{"d_model": 256, "d_expert": 64, "activation": "swiglu", "router_score": "softmax", "balance_loss": 0.00444, "balance_bias": false, "vocab_size": 8192, "norm": "rmsnorm", "lr": 0.0029, "beta1": 0.95, "batch_tokens": 65536, "seq_len": 1024, "steps": 5954}
Below are experts of layer 5 (counted from 0) of a mixture-of-experts language model. Rows are named router (the router's row for the expert), down (a neuron's output weights, with its number) and show model dimensions 0-255. Each number is 128 + 24 x the weight over its row's rms, rounded and kept within 0 to 255.
After each expert's rows: a language model's description of what the expert responds to. This comes from a sample of Wikipedia text that the model never trained on.

# expert 25
router [171 106 146 119 128 159 108 127 108 156 100 110  96 171 110 148 155 128  99  90  89 117 116 147 152 189 161 103 133 116 119 121  95  86 105 127 115  93 116  75 162 132  98  94 120 180 191 137 122 121 132 129 118  93 196 123 122 167 163 118 125 141 121 129 139 166 181 167  88 135 121 142 139 115 123 114 102 122 112 120 124 166 136 118 151 139 125 132 142 174 117 147 140  97  95  64 162 140  88 129 127  97 126 155 116 125 136 141 146 110 156 123 118 113 121 162  85 132 137 121  99 106 115 142 111 129  98 149  93 175 107 115  87 137 140  61 158 124 140 133 133 137 141 108 170 147  98 113 144 129 160 169 157 102  85 176 101 107 161 121 165 136 129 125 124 120 110  97 125 120 164 148 103  97 121 154 146 126 143 134 121 113 139 125 148 136 119 145 137 167 136 106 112 102 149 138 120 144 137 130 120 125 122 138 104 140 117  99 119 140 140 139 104 132 154 144 113 159 128 154 148 140 152  97 147 116 102 110 122 117 109 151 153 118 118 119 136 158 137 148  74 158 144 104 140 141  89 145 164 119 156  67 121 133 137 146]
down0 [122  93 151 142 126 118 107 114 161 127 133 119 149 167 108 152 125 120 131 149 114 118 152 143 119 162  99 122 163 108 155 131 139 129 147 153 106 105  94 122 165 148 132  99 101 112 131 136 144 117  83  73 125 140 133  89 150 126 124 114 103 132  87 155 143 125  71  79 168 177 116 146 160 109 156 173  77 110 145 118 129 125 139 114 139  59 105  83 121 106 134 124 129  96 119 129 132 126 111 106  75 128 134 142 117  84  91  86 159 125 169 112 123  86 126 148 141 142 154 156 133 138  90 133 104  96 166 147 114  66 103 109 165 119 106 107 152 154 119 121 112 108 147 120  95 130 159 157  99  98 131 132 119  93 131 115 160 170 128 147 165  90 148 153 100 124  95 118 143 142 158 127  91 135  95 120 153 111 111 166 115 107 187 138 144 120 107 109 114 109 132 143 103 127 146  99 111 123 134 129 165  96 131 116 135 171 152 135  85 162 121 120 145 133 115 146 125 117 142 127 143 128 168 107 108 117 126 131 153 126 114 148 111 117 114 121 155 161 121 108 180 164 125 131 138 104 123 129  93 131  96  79 146 146  81 126]
Proper nouns for countries, leagues, broadcasters and events in sports and media text, e.g. FIFA, British, USA, Olympics, BBC.

# expert 23
router [152 103 157 141 120  85 128 122 122 130 131 124 109 124 136  94  93 114 117 139 134 156 122  74  95 111 151  93  95  74 100 138 121 143 176 130 123 136 159  98 132 127 131 139 149 158 126 124 126 146 110 170 125 143 116 139 128 114 145 129 153 133 172 148  98 127 124 109  80 173 142 150 112 124 153  87 135 132 157 164 117  93 165 154 130 174 102 145 161  89 164 142 104 115 104 135  98 135 128 127  98 103  80  85  97 142 113  91 147 156 104 159 120 146 107 153 145 113  97 187 156 122 139 114 120  98 137 112 159 101  97 129 145 114 133  98 136 135 116 154 129 161 136 141  89 145 152 125 108 119 107 103 168 124 124 124 165 160 129  88 108 127 143 135  92 133 124 110 137 142 161 151 115 154 140 162 107 143 115 106 109 127  96 136 143  96 134 151 161 136 147 176 112  83  99 138  94 131  96 109 123 104  94 169 127 125 129 134 154 154 131 131 146  76 161 116 144  80  98 161 139 118 107 161 135 173 159 147 122 137 105 148 134 133 106  98 128  90 106 113 129 128 103  95 123  77 149 110 113 166  67 155 107 133 145 125]
down0 [118 116 146 145  92  51 157 145  89 175 174 123  78 140 142  83 139 110 133 118 183 130 123 159 150 176 133 164 136 156 141 148 152 105 120 143 127 138 114 133 118 116 130 126 150 127 103 135 148 127  94 102 151  63 102 133 147 141 105 118 138  55 117  76 151  61 128 128 111  98 112 150 125 128 143 145 130 117 127 138 129 146 129 135 164 158 117 125 144 129 108 123 104 118 135 159 113 137 127 137 126 128 122 166 136 133 157 141 138 112  99 136  93  86 100 118 159  79 147 158 108 182 177 122  84 108 160 162 122 152 146 130 114 107 158 116  94 106 114 143 124 152 135 128 141 170 119 114 110 135 132 142 100 175 124 154 151 119 146 132 127 106 112 136 113 148 160 152 115 141 155 115 105 141  90 141 116 132  94 113  84 111 146 151 162 150 139 122 146 153 133 154 148 140 124 155 118 141 146 151 112 110 141 104 110 115 107  80 160 138 122 101 139 158 109 127 189 134  95 124 118  98 159 157 133 108 112 156 157 131 128 153 132 126 122 135 129 139  82 109  81 104 100 161 129 117 157 139 159 173 117 112 139 119  92 123]
Consonant-heavy pieces inside Latinate words, often after a prefix like sub- or acc-, such as acc'omm'odation, sub-'cont'racts, dis'gr'ace.

# expert 41
router [127 143 145 117  82 144 174 100 151 104 144  79 121 124 177 130 137 160 106 165 114 132 101 152 133 164 103 145 168 156 127  95  93 167 129  86 125 105 157 144 122 114 113  99 170 131 121  86 136 129 151 104  90 169 153 172 144 118 132 128  98 134 133 110 114 118 146 130 145 132 115  70 104 181 128 169 101  94 170 177 102 134 115 121 160 126 107 130 152 100 116 144 128 104 129 112 143 141 137 155 151 104 142 121 151 159 163 132 167 117 116 154 124 150 143 116 164 153 153 115 173 133  93 103 131 161 145 132 124 111 126 109  97 102 147 174 105 111  98 124 183 139 129 109 114  82 116 149 128 137 126 149 103 140  91 165 120 131 110 117 156 143  86 125 137 172 135 141 118 111 131 111 158 169 123 173 135 114 145 186 155 164 135 119 115 153 115 148 117 165 133 127 149 141 128  95 156 137 162 161 125 119 167 121 146 117  82 131  94 146 147 142 111  95 125 126 109 122 134 159 132 121 166 148 116 126 132 108 138 101 131 145  83 187 107 120 126 120 103 165  90 146 146 149 143 157 136 144 150 119 131 127 128 106 155 150]
down0 [130 137 100 128  93 135 129 116 164 114 120  77 158 102 157 151 163  81  96 142 188 112 113 102 110 132 143 144 142 123 106 156 131 107 122  88 105 103 123 174 128 122 149  98  93 156 140 132 134 130 119 107 147 153 133 126 118 120 160 118 154 175 112 122 116 115 107 110 137 155 161 150  82 106  94 101 106 141 147 119 122 128 102 115 125 156 128 115  98  98 126 158 139 116 157 142 139 134 121 127 123 102  90 127 151 160 128 106 123 125 140 124 120 104 144 114  84 114 167 118 127  61 128 112 154 158 138  88 131 146 126 112 102 186 110 118 136 171 101 109 203  99 129 115 143 126 107 103  97 161 186 104 142 158 156 113 159 147 130 184  84  99 160 131 140 113 127 153 154 181 110 136 120 108 139 131 117 122  99 131 154 138 115 123 103 120 150 136 164 108 151  96 144 110 122 130 169 111 129 152 149 166 154 148 142 131 166 138 106 120 102 149 146 160  98 136 159 114 143 104 132 147 122 117 174 135 122 126 106 159 121 117 113 145 155  90 144  89 105  79 169  97 126 120 129  95 121 151  76 108 159 118 132 124 110 125]
Word-final or middle pieces of foreign names and places, often Slavic, German or Spanish, such as Ashken'az'i, Schwe'iz'er, -berg, -burg, Angeles.

# expert 17
router [171 117 157 148 142 139 165 153 101 142 122 124 139 181 152 174 133 145 107  77 111 121 110 135 132 143 147 143 154 145 122 113 103  96  82 123  74 167 125  95 137 106 117 147 128 114 146 104 115 117 110 130 106 131 119 120 147 149 146 158 110 112 163 137 148 119  95 145 129 124 105  95 103 101 121 135 157 155 128  90 114 152 134 146 191 136 137  78 155 109 107  77 151  88 122 142 149 147 108  94 122 110  95  96 121 134 210 170 138 122 163 184 140 148 127 139 173 143 137 108 141 173 109 143 131 124 133 167 118 112 168 148 151  79 108 140 164 131 112 137 119 120 155 144 163 128  78 107 175 175 144 155 136 108 110 174 116 110 154 136 145 151 151 112  90 148 127 110  90 116 106 141 122 144 140 166 113 160 165 142 145 119 149 168  98  89 128 119 145 157 131 124 126 143  99 118 101 126 120 133 117 116 137 133 133 132 112 129 115 105 132 135  80 119 111 139 125 128 117 141 122 133 134 155 128 135 115 116 156 104  89 136  89 155 119 124 151 182 132 150  88 147 107 153 143 158 107 112 120 103 165 123 133 166 154 134]
down0 [140 121 151 153 117 163 135 114 109  99 101 137 148 156 143 168 135 108 107 147 102 188 167 157 146 137 129 113 134 132 124  90 145 157 145 137 121 102 106 149 134 164 119  98 100 111 120 143 125 136 116 102 112  89 125 124 163 178 182  81 181 105 112 125 121 133 129 119 129 136 136  81 152 104 127 150 131 150 141 119  94 137 135 105 123 134 132 156 132  97 111 116 131 111 170  93 107 130  88 136 147  96 136 124 117 152 164 148 102 170 156 120 124 108  56 143 128  99 130 136 125 153 113 171 122 120 102 165  92 137 112 142 125  77 143 135  99 161 124 162 111 146 176 134 125  88 133 114 116 143 159  97 119 124 161 140 167  96 129 133 157 141 134 101 103 141 121 139 116  83 132 149 116 143 122 143 121 115 115 164 136 110  93 111 116 132 166 129 177  78 151  90  97 120 139 135 136 138 110 141 104 101 128 174 133 131 116 121 130 142 159 118 136 120 145  96 135 117  91 136 178 125 130 129 114 174 148 132 126  86 113 143 165 149 114 185 128 151 153  74 114 141 120 101 109 136 163 113 150 166  96 129  96 174 132 170]
Head nouns and country names in music chart and sports results tables, such as Chart, Peak, album, Sweden, plus ö in Scandinavian surnames.

# expert 8
router [130 124 114 147 122 141 148 123 107 144 182 121 128 199  95 126  97 145 146  84 146 160  94 132 149  83 118 105 106 170 121  79 103 123 123 148 158 129 127 138 111 141 103 109  99 151  96 133 110 133 123 151 130 144 124 116 148  95 138 101  86 155 117 105  96 130 165 117 119 110 106  99 155 143 129 102 112 122 135  95 116  93 142 158 122 113 143 107 124 118 126 105 123 174 164 112 131 127 152  93 143  79 106 133 126 124 173 122 158 161  98 122 156 115 127 127 166 152 110 167 186 147 106 119 166 101 127 139 121 116 152 127 183  92 113 177 162 109 117 128  88 103 109 143  96 117 105 103  98 162 126 129 134 136 102 111 120 119 105 159  90 142 170 106 106 118  97  94  93 141 121 147 106 107 125 156 146 131 115 139 120 117 103 120 104 134 140  85 103 148 100 143 162 150  99 159 121 148 140  85 127 149 135 163 120 141 111 118 136 127 125  91  94 134 143  92 165  96 100 128 140 147  81 131 143 147 136 120 155 113 152 137  89 153 107 105 137  85 113 112 120  92 100 130 169 124 165 184 128 110 116 135 168 103 138 106]
down0 [152 155 114  83 109  96 112 101 139 125 130 143 145 188 129  93 120  98 107 122 184 145 104  89 153  91 135 153 140 159 150 126 140 108 111 132 119 117  84 140 122  77  87 142 118  93 122 146 104  91 150 134 163 138 119 166 120 123 138 162 110 111 123 162 116 120 123 131 105 119 101 130 138 137 139 102 133 115 102 176 129  88 110 135 176 146 138  84  84 119 115 145 148 138 101 121 134 125 119 111 104 120 149 111 131 136 135 124 141 131 116 108 136 144  99 143 125 144 132 168 163 141  86 100 120 140  90 103 137 125 131 114 106 120 148 172 100 148 100 136 111 147 184 134 140 137 137 110 121 167 126 114 151 128 144 125 124 140 101 138 123  99 115 151 145 117  78 102 119 132 118 136 130  74 145 148 114 177 148 115 119 141 151 132 101 102  85  95 136 137 144 124 184  85 156 105 106 146 139 186 123 191  99 141 136 111 138 178 103  97 124  87 139 158 123 147 122 137 106 106 143 152 136 140 133 158  92  68 141 159 180  90  94 132 129 156 157  85 132 162 158 169 131 145 106 139 138 125 127 117 114 134 163 136 104 123]
Suffix pieces like -ed, -ated, -ified, -ition closing words, especially "Launched" in ship infoboxes, plus elected, appointed, status, rank.

# expert 0
router [138 134 175 135 128 110 115 130 139 147 133 105  86 155 110 117 121 105  78 142 135 142 119 143 145 103 130 126 150 118 129 101 112 143 117 102 113 152 152 108 139  93 185 103 125 152 128  91 157 145 112 128 152 154  90 147 122 116 151 104 160 115 113 134 137 132  91 109 126  98 156 117 123 134 159  84 131 134 108 141 167 144 131 106 136 126  98 132 165 152 121 131 140 115 104 182  98 160 136 135 102 124  94 131 126 115 148  99 138  76  92 147 148 122 106 150 142 163 119 149 105 132 123 104  87  98 173 108 132  76 142 100  99 138 136 131 161 148 118 155 137 180 162 107  66 115 136 124  85 110 110 135 173 160 110 144 113 130 129 141 118  82 182 117 133 114 143  70 121 171 160 116 105 122 121 114 107 157 142 100 140 141 148 149  98  92 145 135 133 151 101 134 149 124 103 162 141 132 155 116 123 121 160 150 104 179 162 134  86 149 133 116 149 106 111  89 105  79 128  90 109 138 136 123 176 191 158 111 124 136 119 136 141 105  84 109  97 109 141 131 110 163 110 121 143  81 105 100 117  97 128 145 138 153 134 119]
down0 [136 155 140 104 128 132  78 133 123 118 152 123 143 143 145 107 109 144 102  91 152  98 144 139 146 142 119 146 138 119 134  90 111  89 123 137  88 143 125  86 170  85 144 138  87 151 128 141 159 153 123 109 115 120 137 159 135 138 148 109 142 140 110 128 152 104 125 160 181 137 140 142 112 167 122 111 164 109 121 148 128 140 178 137 108 151 100 121 111 133  94 116 147 104 124 173 155 178 108 151 130 105 132 192 115 137 138 100 102 133  74 138 117 129 138 149 139 123 151 142 147 143  78 171 137 113 198 144 102 121 123 156 136 168 128 101 122 161 114 128  96 146 131 135 122 110 176 141 131 117 109 119 127 135 105 137 142 141 110 122 138 165 140 128  78 140 138  86 146 114 124 125 105 140 132 124 130 121  87  97  98 129 124 166 127 165 113 134 139 122 122 104 124 101  90 113 139 185 127 142 129 121 126 148 108 136 150 129 111 110  98  74 119 172 133 117  90 121 134 149 105 111 119 112 129 100 111 112 156 113 136 113  88 103  89 143 157 107 128  93 128 137 162 147 153  60 145  70 130 150 157 157 207 164 150 140]
Short mid-word pieces inside proper names and Latin-root words, often in election or sports tables, like Mont-cl-air, Ep-isc-opal, Ag-u-ilera.

# expert 20
router [119 133 131 159 137 102 103 140 119 110 131 169 160 113 153 175 180  96 100 147 145 141 132 126 124 114 139 179 142 106 118 104 123 174 127 135 144 100 144 140 113  97 159  98 167 115 129 164 118 137 142 133 174 141 137 150 120 150 141 109  99 142 150  96  77 127 163  93  97 123 160 102 166 126 159 125  91 104 128 175 106 145 142  97 137 138 102 116 150 107 156 129 147 141 162 110  83 144 151 132  98  96  79 126 139  98 136 181 130  88 116 128 143 124 129 162 117 139 106 157 129 154 179 134 119 122 132 139 136 132 146 135 119 104 187 108 112  92 155 110 143 131 149 101  96 105 133 116  79  89 150 171 140 118 187 109 165 126 145 153 123 129 123 131 160 108 140  95 138 116 155 150 115 123 140  67 142 128 162 104 109 104 149 132 111 115 129 131 142 130 128 153 124 137 121 170 118 157 173 130 117 137 158 139 113 103 129 151 163 132 107 101 134 136 128 130 143  94 106 145 118 132 117  98 122 169 127  82 104 144 162 140  94 109 142 123 112 128 138 143 143 158 120 162 180 137 131 105 133  79 174 113 160  86 141  97]
down0 [116 131 161 148 139 121 105 115 105 100 156  91 126 127 113 134 162 115  98 130 144 133 128 158 136 147 107 132 122 104 142 167 107 100 136 153 114 134 157 133 134  87 109 107 144  81 162 144 114 114 178 104 142 113 121  92 124 138 153 143 153 116 139 154 181 164  57 134 110 140 151 152 182 158 128 114 100 122 127 113  99 173 107  91 151 113 117 108 109 105 129 118 157 112 174 134 136 105 121 160 121 150 140 185 147 148 111 122 100 114 119 131 179 179 110  94 150 151 128 126 143 108 116 119 136 138 115 118 177 114 134 177 155 134 134 154 114 100 155 154 139 115 154 179 168 174 163 115 146 119 118  91 114 111 116 135 128  95  98 160 136 145 113 113 157 148 130 101 142 170 137 183 142 112 112 127 104 192 159 143 138 120 128 119 150 116  99 110 117 150 111 127 181 119 128 138  54 101 138 139  99 137 101 116 146 145  92 127 147 138 117 143 100 166 140 121  75 132 129 125 116 135 114 108 149 152 147 108  79 133  99 115 130 103 106 116 121 137 130 120  87 125 171 165 106 133 116 102 137 125 128 107 142 143 127 152]
Middle syllables inside personal and place names, often Spanish, Slavic or Turkish, such as Mor-en-o, Nor-ge, Yak-im-enko.

# expert 24
router [106  96 145 154 124 156 100 120 165 101 132 111  94 108 164 158 130 121  81 125 108 108 110  89 165 141 160 181 102 133 101 122 139 111 113 121 128 137 164 169 168  89 162 112 105 107 137 179 117 132 127 125 190 121 118 143 101 156  96 162 137 120 120 151 115 156 117 133 163 115 116 162 153  81 138  98 106 128 154 140 156 188 139  82 163 149 106 118 140 138 105 155 135 103 114 154 137 133 160 118 145  90 104 124 120  98 156 126 127 118 144 122  98  80 137 145 127 170 162 127 102 139 113 144  99 117 107 131 102 137 125 126 162 114 159 114 141 120  97 129 131 173 118 143 133 136 117 148 129 128 144 177  93 140 152  99 142 130 154 130 173 142 128 132 140 118 150 116 139 108 123 116 146 129 174 121 128 135 120 142 148  98 159  95 104 126 109 102 119 136  95 105 141 146 101 117 165 117  97 147 122 125 173 139  94  96 164 167 152 159 164 141 120 124 104 125 157  92 104  93 116 194 126 112 120  96 134 178 158 130 121 141  98  93  92 162 115 117 118 152 152 155 103 126  90 146 132 122 152 106 166 159 137 117 151 142]
down0 [171 189 124  91 154 157  93 113 140 116  98 117 133 155 139  78 118 141 120 106 121 158 164 127 130 146 126 167 144  90 118 129 134 127 110 117 126 125 100 119 162 128 132 174 145 147 153 144 110 145 148 143 126 118 136 131 119 137 136 120 102 136 127 132 108  90 123 121 104 121 120 125 169 127 162  66  99 107 141 154 174 115 157 122 160 116 145 103 105 144 110 117 103 108 139 172 122 161 146 108 106 121 166 124 113 120 101 115 116 119 183 165 121 124 149 104 101 137  79  97 134 104 127 107 151 134  70 143 129 103 132 108 112 117  97  87 122 118 107 160 107 100 123 113 154 144  79 116 125  94 107 130 149 104 145 111 112  82  86 166  96 137 119 122  77 136 116 120 128 110 163 139 113 102 151 107 130 142 130  88  87 116 138 150 148 131 134 158 118 127 118  97 117 115 174 138  81 125 125 121 123  96 177  73 139 163 133 109 128 123 151 201 152 156 159 148 102 130 133 137 118 124 111 111 130 122 106  97 136 112 115 112  81 113  94 150  87 127 144 139 122 150  96 120 108 111 140 170 118  70  90 113 172 127 121 115]
Final pieces of surnames, place names and compounds, like -town, -burgh, -stone, -fielder, Cow-an, Rock-ef-eller, often just before a comma or parenthesis.

# expert 61
router [143 127 139  91 117 163 143 133  95  94 105 140 114 102 178 143 132 154 167 166 121 145 132 169 122 154 118 148 126 144 124 151 130 128  85  85 139 126 155 136 137  97 148  91 172 172 121 149 158 131 143  89 155 171 146 129  93 132 123 130 141 142 124 111 105 144 149 115 132 141 143  83 116 157 170 146 111  90 151 154 108 166 103  91 137 130 105 145 124 130 146 138 175 107 119 110 160 122 142 165 136 146 155 153 143 125 162 159 136 120 105 122 128 165 137 133 124 163 142 115  78 166 127 117 117 172 140 123 118 147 145 144 115 116 168 114 112 101 111 124 146 151 155 165 148 114 144 141 135 150 162 145 167 126 138 138 133 117 131 108 146 129 130 129 111  81 149 133 113 147  97 145 156 116 136  72 109  99 148 138 157 140 152 106  86 104 101 175  90 133 125 109 127 135 131 182 112 107 142 142 109 145 152 126  64  81 122 148 125 153 129 135 101 152 103 111 125 105 146 100  82 137 182 136 125 125 162 136 121 139 126 102 105 140  80 185 155 141 133 153 117 150 142 140 151 140  96 139 111  87 170 109 145  81 171 114]
down0 [ 78 132 114  81 108 105 128  97 136 141 158 147 124 135 146 128 102 119 140  83 107 117 124 131 115  99 127 140 130 115 101 114 110 100 166 126 163 110 121 154 145 103 169 136 128 125 154 156 144  67 131 106 123 153 151 116 141 200 128 113 150 151 146 126 113 132 105 127 114 147 128 154 138 168 115  93 119 141 114 144 128 132  89 101 113 103 168 134  63 142 160 136 155 143 121 118 121  99 161 156 121 163 190 130  92 123 147 138 107 121 112 118 125 146 163 107 153 143 133 157 157  87 113 140 122 122  80 159 135  89 133 160 125 109  97 158 153 177  96  28  98  89 111 135  82 151 126 135 131 161 123 113 105 119 159 141 138 128 120 133 131 110  94 128 146 124 151 120  84 129  92 143 151  94 132 125 166 123 140 143 119 142 158  89 134 126 138 152  89 153  99 146 156 115 158 125 127 144 120 118 138 166 162 132 107 114 129 123 124 150 128 160 131 127 133 134 148  88 125  94 105 122 141 162 154 102 121 100 169 131 148 131 116 150 132 119 133 127  77 126 136 175 123 157 142 116 157 129 102 103 119 148 171 139 150  92]
Second parts of city names after New, Los, San, e.g. York, Angeles, Zealand, plus name pieces like Wilkinson and the.

# expert 43
router [111 102 169 125 155 114 128 109 109 133 140 130  82 151 153 111 128 139 114 102 102 144 118 109 129 134 116 126 127 119  96 114 115 185 107 144 106 108 138 157 147 130 199 115  98 169 137 124 151 112 122 130 137 159 113 107 127 121 113 133 106 152 109  98 117 160 114 134 170 130 134 113 121 138 136  92  93 105 124 132 149 154 153 114 140 131  84 152 172 124  82 180 160 112 159 157  96 149 164 120 138 105  81 109 147 149 169 130 129 125  90 130 112 119 152 106 116  98 143 125 113 134 120 100 151 124 106 140 125  92  92 123 112 178 124 176 130 120  71 138 158 142 109  91 105 125 119 135 108 138  95 184 149 116 116 134 177 157  91 134 168 117  81 126 153 140 117 118 100 117 132 157 150 145 140 112 112 151 117 155 157 121 144  89 146 133 142  94 115 153  94 125 178 136 154 180 157 118 102 122 123 118 145  93 111 153 103 140 141 122 120 109 122 136 146  92 141 123 136 117 132 171 122 107 135  94 130 205 165 121 129 137 143  73  91 141  99 100 115 110 163 120 141 107 125 110 161 109 153 126 116 154 129 102 146 168]
down0 [179 118 145 149 141 140 142 137 146  97  86 153 135 150 125 131 137 112 126 131  92 122 126 146 134 155 121 122 119 122  90 108 146 153 121 134 140 140  99 140 116  99 174 133 106 139  81  93 115 101 118 101 109 148 101 159 119 117 136 113 124 121 124 147 120 138 132 125 116 117 151  90  86 117  84 133  56  89 155 107 136 147 111 134 116 131 151 126 147 125 132 163 107 106 134  99 120 140 131 119 146 157 117  89 130 120 118  91 103  94  88 103 184 116 121 136 107 127 134 163 144 153 153 100 159  98 103  94 129 104 124 156 135 156 172 129 123 121  59 100  42 158 129  63  86 149 104 148 109 133 150 144 141 170 113 132 148 156 139  92 159 123  85 137 139 118 101  97 116  95 124 130 118 128 154 115 160 119 123 132 153 112 126  97 148 128 115 130 122  82 152 130 144 153 131 132 116 181 180 130 124 113 120 160 132 120 121 132 138 133 130 134 125 132 133 154 161 145 134 116 108 136 128 148  82 123 123 123 176 151 151  92 149 110 100 182 111  98 148 159 129 126 186 124 147 119 116 133 183 141  91 176 117 147 132 137]
-al, -ar, -ic pieces forming adjectives in government and law text, e.g. judiciary, financial, presidential, Eucharistic, plus of in court names.

# expert 30
router [134 129  77 163 121 140 104 149 125 151  90 139 144 176 142 146 105 121 158 115 122 115 136 151 164 153  85 119 154 134 118 160 125 134 115 108  81 148 144  87 115 106 120 112 141 127 136 117 116 153 123 104 147 114 117 108 138 132  96 113 112 117 141 124 129 100 103 116 101 161 129 109 122 109 120 121 109 101 182 110 140 124 115  96  84 125 137 104 126 177 134 141 112 120 128  66 131 154 115 123 130 149 161 106 137 142 136 143 128 113 121 148 137  60 104 129 118 155 112 103 118 138  87 160 142 130 112 118 142 142 117 130  98 111  83 142  90 100  87 129 142 158  62 171 152 134  98 135 133  93 154 174 114 122 116 162 129 137 112 114 136 150 140 122  93 103 136 173 117 145 166  78 137  97 111 146  87 122 108 141 166 160 130  87 120 165 120 144 133 131 187  91 142 121 164 115 125  58 145 164 106 124 137  87 104 150 156  99  84 128 144 105 124 141 111 140 115  94 133 117 105  98 139 105 148 134 105 146 108 113 163 142 129 157 122 107 143 163 171 147 103 104  90 122 139 165  83 150 138 101 132  91 123 112 116 134]
down0 [ 82 125 102 111 153 147 133 136 136 110 115  94 143 115  82  97 144 123 107 130 136 137 168 105 143 109  83 145  95 107 173  93 133 131 111 154  72  87 147 145 165 105 126  96 123 131 108 127 178  92 174 166 127 143 166  94 112 116 142 140 138 125 162  99 104 146 160 127 115 117 147 103 121 113 174 156 134 122 134 160 143 140 108 149  80 101 118  93 151  93 100 149 139 105 134 125 142 135 156 125 157  82 117 142 167 104 153 110  97 139 119 138 106 131 113 153 169 154 160 112  99 139 150 122 112 146 120 144 110 106 129 169 156 161 100 120 176  93 113 121 103 142 185 120 142  74 133 103 105 105 119 102 131 134 148 140  98  98 120 126 147 133 157 143 168 131 144 126 110 106 137 140 151 147 141 140 137 114 175 127 134 104 138 117 122 165 101 162 115 162 124 140 118 106 114 133 116 166 155 132 136 123 117 169 136 128 172 119 135 120 122 139 142  86 159 123 122 169 144 124 133 172 115 124 111 143 146 171 158 152 123 122 162  98 125 149 154 140 142 140 137 142  84 166  87 152 144  96 164 156 142 101  91  87  97 148]
Line breaks and == / === heading markup closing wiki section titles like Filmography or dated shipwreck lists, plus country names like India.

# expert 1
router [127 111 193 136 128 116 107 125 124 113 117 105 120  92 147  80 119 131  92 109 137 144 121  97 119 149 151 108 119  81 155 105 180 152 148 125 173 104 163 163 159 152 135 147 106 130 141 144 103 111 103 136 134 115 103 161 135 120 127 147 145 114 153 113 130 190 139  84 130 162 107 135 118 110 139 113 133  93 149 190 114  94 159 116 135 168  78 133 125 100 125 153 130 139 155 179 158 106 142 115 117 113 137 152 133 165 118 121 125 167 124 153 138 158 125 145 120 133 103 149 158 160 146 123 115 114 144 128 137 114 131 112 124 141 117 107 130 110 160 139 152 117 112 115 115 152 161 194 126  99 109  94 154 135 147 123 185 185 124 115 117 165  96 130 157 127  64 143 148 162 118 158 132 176 115 154 143 173  81 114 125 113 108 129 156 119  96 136 104 165 139 122 112  90 104  94 100 137 133 133 135 129 106 150 135 167  93 130 114 141 138 124 133 136 162 133 127 129 129 153 141 116 114 160  99 106 128 207 103 123 167  86 147 158 105 111 120 137  91 127 130 111 130 108 129 145 145 121 119 163 115 149 105 142 156 114]
down0 [158 138 142 126  73 125 137 136 157 129  68 133 140 193 125 181 146 128 126 139  70 142 158 136 104 168 164 125 114 125 133 135 105 150 152 117 106 134 120 116 123 111 144 111 114 121 120 142 151 153 121 106 138 125  62 125  82 123 116  72 121 138 137 124 170 132 132 187 101 111 149  98  83 142 121 155 147 130 159 156 162 111 137 133 122 148 135 115 150 134 128 159 160 132 141 104 133 132 146 127 124 146 186 141  97 138 110 143 134 119 107 112 150  92 119 129 142 121 137 161 140 152 140 127 170 117 108 107 119 108 133 146 118 141 160 100 125 139 150 185 134 110  90 142 133 116 156 105 110 113  92 103 141 124 172 133 107 129 136 124 120 169 152 161 113 114 141 154  92 123 127 134 120 139 140 142 111 160  99 136 135 126 123 156 167 120 134  94 131 173 143 133 130 162 114 113 138 128 161 108 115 121 156  97 130  98 114 148 123 166  98 198 125 144 134 156 133 130 125 119 113 121 107 146 141  95 141 132 173 142 120 150  93 106 106 173 153 176 167 132 200 116 120  97  90 147 160 117 164 147  92 113 126  73 145 105]
Word-initial fragments after hyphens, quotes or prefixes like un-, e.g. delegate-at-large, then-ongoing, un-apologetically, semi-annual.

# expert 6
router [132  98 159 126 104  98 129 113 139 118 110  96 106 156 125 104 116 119  91 122 127 155  73 121 109 111 120 120 156 160 152 125  90 135 135 121 122  99 146 150 130 136 143 141 122 140 112 115 123 135 123 102 130 135 101 116 106 110 122 129 136 108 119 142 149 158  94 116 119 159 154  82  91 122 117  84 122  90 119 149  95 168 175 127 162 154 112 119 113 139 169 150 147 129 147 138  75 156 113 144 130 102 115  89 154 185 137  99 141 115 108 148 171 142 164 119 155 169  87 155 153 110 143 114 160 147  91 130 170  76 132 104 153 149 158 152 144 159  96 135 145 111 155  93 112 107 141 134  75 125  99 145 113 106 120 117 131 115 132 114 188 104 147 125 158 125 113  95 106 136 155 125 134 121 164 145 109 150 146 131 115 149 138 140 187 143 129 100 192 146  98 171 155 159  98 153 106  94 159 106 117 142 151 192 129 155 106 152 117 149 125 118 127 136 143  72 139 126 124 130 101 164 126 127 138 124 134 131 130 141 126 160 123  69 139 100  90  99 114 156 158 132 125 129 120 106 148 127 168 129 139 136 115 115 181 124]
down0 [150  85 126 136 136 145 164 102 187  97 112 131 160 160 122 132 137 113 151 139 161 141 119  86 158 121 166 122 124  90 128 106 121 138 132 133  95 186 120 139 142 117 100 113 133 127  74 127 135  96 151  99 153  99 124 146 148  90 151 146  92 158  97 144 104 128 146  72 135 156 151 114 112 102 126 120 107 184 123 142 116 117 113 129 101 125  80 149 147  95 101  94 162 147 143 184 130  96 127 106 112  80 125 130 107 107  83 117  92  99 118  99 163 108 131 121 111 126 134 101 106 104 134 130 112 123 113 108 140 130 159 128 110 144  85 150  84 114 116 125 129 114 108 136 166 123 107 148 103 105 101 124 126 178 143  78 123 127 105  74 158  88 102 142 125 122 144  90 126 138 147 137 108 121  93 119 125 145 158 126 134 126 133  90 133 132 151  98 146 112 121 113 142 115 156 139 117 145 110 151 126 128 154 122 161 198 122 157 135  89 114 140 113  89 131 133  98 142 152 154  85 135 136 134 127 147  91 141  94 136  97 119 119 102 166  86 163 112 126  94 100 158 116 157 144 144  77 129 122 105 127 115 127  81 143 116]
Suffix and mid-word pieces completing long Latinate words in running prose, such as -cess in unsuccessful, -lect in recollections, -ion.